From a checkpoint of a small mixture-of-experts model trained on Wikipedia.
Size: 20 layers, width 384, vocabulary 32768, 124M parameters.
Training: a variant of SOAP for the experts, 517M tokens.
Below are experts of layer 7 (counted from 0) of a mixture-of-experts language model. Rows are named router (the router's row for the expert), up (a neuron's input weights, with its number) and show model dimensions 192-383. Each number is 500 + 50 x the weight over its row's rms, rounded and kept within 0 to 999. Numbers have three digits each.
After each expert's rows: a language model's description of what the expert responds to. This comes from a sample of Wikipedia text that the model never trained on.

# expert 23
router:511485412483453430570593459493436496513458527442414663461457516459543420513445480528541428532506531516535523456472489500532456452527520562504422486487549486501520566511514470549576509457557608505524525517520551484497516541511602447472570411535578546512612627486411520564640540464538479505463512576495477538544524394554414486443502543530463537472486518426480490443457573459486501513520560421481435521482530476516497616479507466531447421525505507399455534581544543478547523604509452505457487449489548489479508501537540556486569459567505418488576495486539566527411568530540528500
up1:538489502517506441390475468482558572551513515495477594424420439508362470580600472526416540530454485478496504480531482520480478523523413528482537450451586551534521465555511562442523523497521482446485440490499526542449502524560548470511458435479508432467526431561512575510511478508542488438453394440462514502519541469495494512430582607486575455479544584495501471466433422484560496535471518581539457485458437597448487572393488440500512521513468452478501499477494535530465421398485529490458484469608431554429454516547574456615520562502424522446512429545445526428453527463528504529
Description: Articles and list starts. The article the or The, month names before years, and dashes or pipes starting list or table lines, like Time zone, career spans.

# expert 10
router:397502571415513574438499553549433506449540558510540494573501423460531484439389450558535514492557500520555471478486497489464529488517497555531436545603545472561555465505480385470588496505451507492503483538518492424546562496534529558567540598524519525485474552552476415603585461469453440479576422450507540548510459443474483508488418403479450447494511535481453529521474584500529512447520527429416459517518485518473553539470458478453542538526408479427619472541449402576503445521496486444526539474469436507563549612445533526501579509480448490383535577510453444425517532486429454533
up1:376625500568422564506541467484520541594608592563527516478545527516469438487486504472450451403384534530494495472672410430569514543473485549454402481424454527511585488553480472394586446517467538421506504413478435511580502454415509488551557472475530575448506560491396518424529565530506462531459504562433596568554522547537558551437550515462372449592503559484524562558504458586507516510536452504536461501582475478508465465513415487517533499400446397459435436508444502458451494447487410453415477559546405440496515443513496429509521465472534518454474499487517431506487445559469558376
Description: Determiners and quantifiers. Articles, possessives and quantifiers opening a noun phrase, such as a, the, his, another, both, same, first.

# expert 17
router:567517444496466545485570481506478511471482541544476512532608502493494483482423512423503481551463437507495572502477565411436538523505481508395640447504501525558458505387501476490403458483535442490553533544510538482527538534539520537545501530431439627426623571386519522462547572512549504515514530489463526381411585428497503511459451532568427475466573574511560432572491437548576531609444505534540456498530547520464492467555413497523460450431487526476461516479457486460484429421561576426463412515463552460538468478524499455514612542486476547537520453446468519451350543541505440457
up1:492487566451581450445462533509517533522501479440508489448501500528517494468442501489535523607480564551500502510529570480512417515399488426569544529565453476524461530601462578394566489568462525459531572496536498512475477459584549541521495485529563531548488490588471483460545543465416552534478542525499541514387472612477439585490510464495569469490434436486518517487474474536533543636577496419562554500493518514418516448443535448513571576616478528600595555454522517543517606585541489468540542526521511473556441563535583533475439518570496454580525568522425469483456573427493503496
Description: Verbs and subject pronouns. Auxiliaries, main verbs and subject pronouns in narrative clauses, such as was, would, had, he, They, became, kept.

# expert 5
router:401453387530549536464471525423450555523575402575495476549553427514445489553500598425556485547502425445507508395589507517475530458494502592537456407530532507473436486575487465502542480463454527606475442505447589568549540444494491513475478477501532517504513531456511457499640451556506483577454509537514471549465500548528326555404577412558563508605478494553430521535570486540476511526475428514537566443533448439491524513546387619523541391503539597482481540617485499456467508500524490478466488553512508529394495465476505504467440526448523506508530503536499552507453495451531548510
up0:593403448447501504508529523562521501481522515641465540463425563462388531442544453497535487511475539416467569394445561502560536485462475483535571531551522452488456460548563434564451508439535460528520571543491530514520441428564413519495546492544525504540433480472536538501517532476488403470580519549533501573532544543505337556518482565563482429473492612521486489527495454500488457526457528513432465479473547479458424440496523536478492527488443605615490418457499468516478450533477526548451395514502502484496410531464521471574407562437486485513494442518461511367588519595505615543
Description: Capital-letter word starts. Capital letters and hyphens starting acronyms, names or compounds, often after brackets or dashes, such as IL-10, IFSA, foreign-born, UTC +.

# expert 3
router:464463485487476471595543544441445466496542445540478495495477495520499536491530458569444551479580416493507468533486531549472572489515582489443438540402651526496476467437508539458467461497545452533522511415496450547417381410512535532497577360513500385493499453511601527540491600492501529443446433446469410549447503309530468484574478527561541484494405507529484474455536492496517511624555379473541625454487573485514459433595568490460424475500400437490528532582554472547551507585535504433518549513411576455480562512485502523533475475490402523457550411478408449474480463514594487479
up1:474562438577567625475555500388575501413570565470473528470451509519403490489500424538506421549541530519471498475483567472511418502470457481548452493544523566454521469487434437514493487492535501504419484444505436589454450526422454522584528548558538495461589409490528485474569456481483487416543453638571530571545478543529467474528426519509479506425585541375531469541517492560496475527561505446539505452501479466484514470394519546536586549475499506557473542463534422552491564485480606504336369506472511422552506498519564549460365460492504557451520505506428496552486446427517505600
Description: Line and cell ends. Line breaks, closing table pipes, closing brackets, sentence-final periods and heading equals signs that end a row, sentence or section title.

# expert 21
router:540518505446488550518395452446574557493519514468444490549631421531502561484463502584484514470438567482540566470448517670537490496532460668514467494482462518529493504416508486585478589446553565474577488465523467521432412462545487449555520582492463541549460453438434553463524554494450518505431522467571397509486572590487509388468499592460496444569522537506561509490474429488503508529501397532548406482525550498444508419543391483484473541540497486552408447582517461507554501466497513546576504491457411496477428539542485546593486526446542442401541532417524448437614549428591564496
up0:441402581480549534495513456589542486424564479526458431472527523472476527436548481447434542465516500516484447577523443458590409435531475415513481543476494523581570506568536537575473394424504503509527499529492483496519490499468467482555555508520467503519564489470547498566429506420495542397476489513498452507480417446491448481497478466547486481488526521481495489489441460592470508488516484425458590488525450511471579471509563479478483560508431523522475577564507512508399484517434594467434512607453527529454531485580470483544469561517394532564545556529536448493473482566522496515
Description: Table column separators. Pipe separators between cells in sports, results and election tables, plus position codes like MF, DF, GK and Win, Loss.

# expert 16
router:542555554539481491598516550477614535542438443531453474551543462441426464477534545410507475561522550501486482487546444515452514516495526515429551530576533531472588542534567523415423487561496418523481438463571544550447504464467592533491539412495454514476553538548414514491584462522551509516581468558471378487393501478514482439487475473401571629541475426517506464519508480506508385564545454484505427551556471513570520511439528500542432477494492489496491453499440570449481494492477453579516529426510488485426498459551501491473422574488460456413470545551455507543567531598492453507
up0:556464540456457444439502464481553480605425565430469632494547502501545573452483551503461450442512519539561477463514463492498472500549512507544485541504374473569448431553574457381583542572437478524459472552526466462522487435453484564433408541440443509533490430467438470469574478463480410528494470483517548518384360447464441525597335467385540438499381495546497507494481502540439524521502487459572485559494475456498514607498477496510513454472440591495553491478525485508583458493460518473489468581525567525475494519499540477421473415442474486537523516415407435503521442451467548472
Description: Name-initial fragments. Capitalized opening pieces of foreign or unusual proper names, such as Sh, Mar, Al, Sand-berg, Ch-audhry, Hab-arta.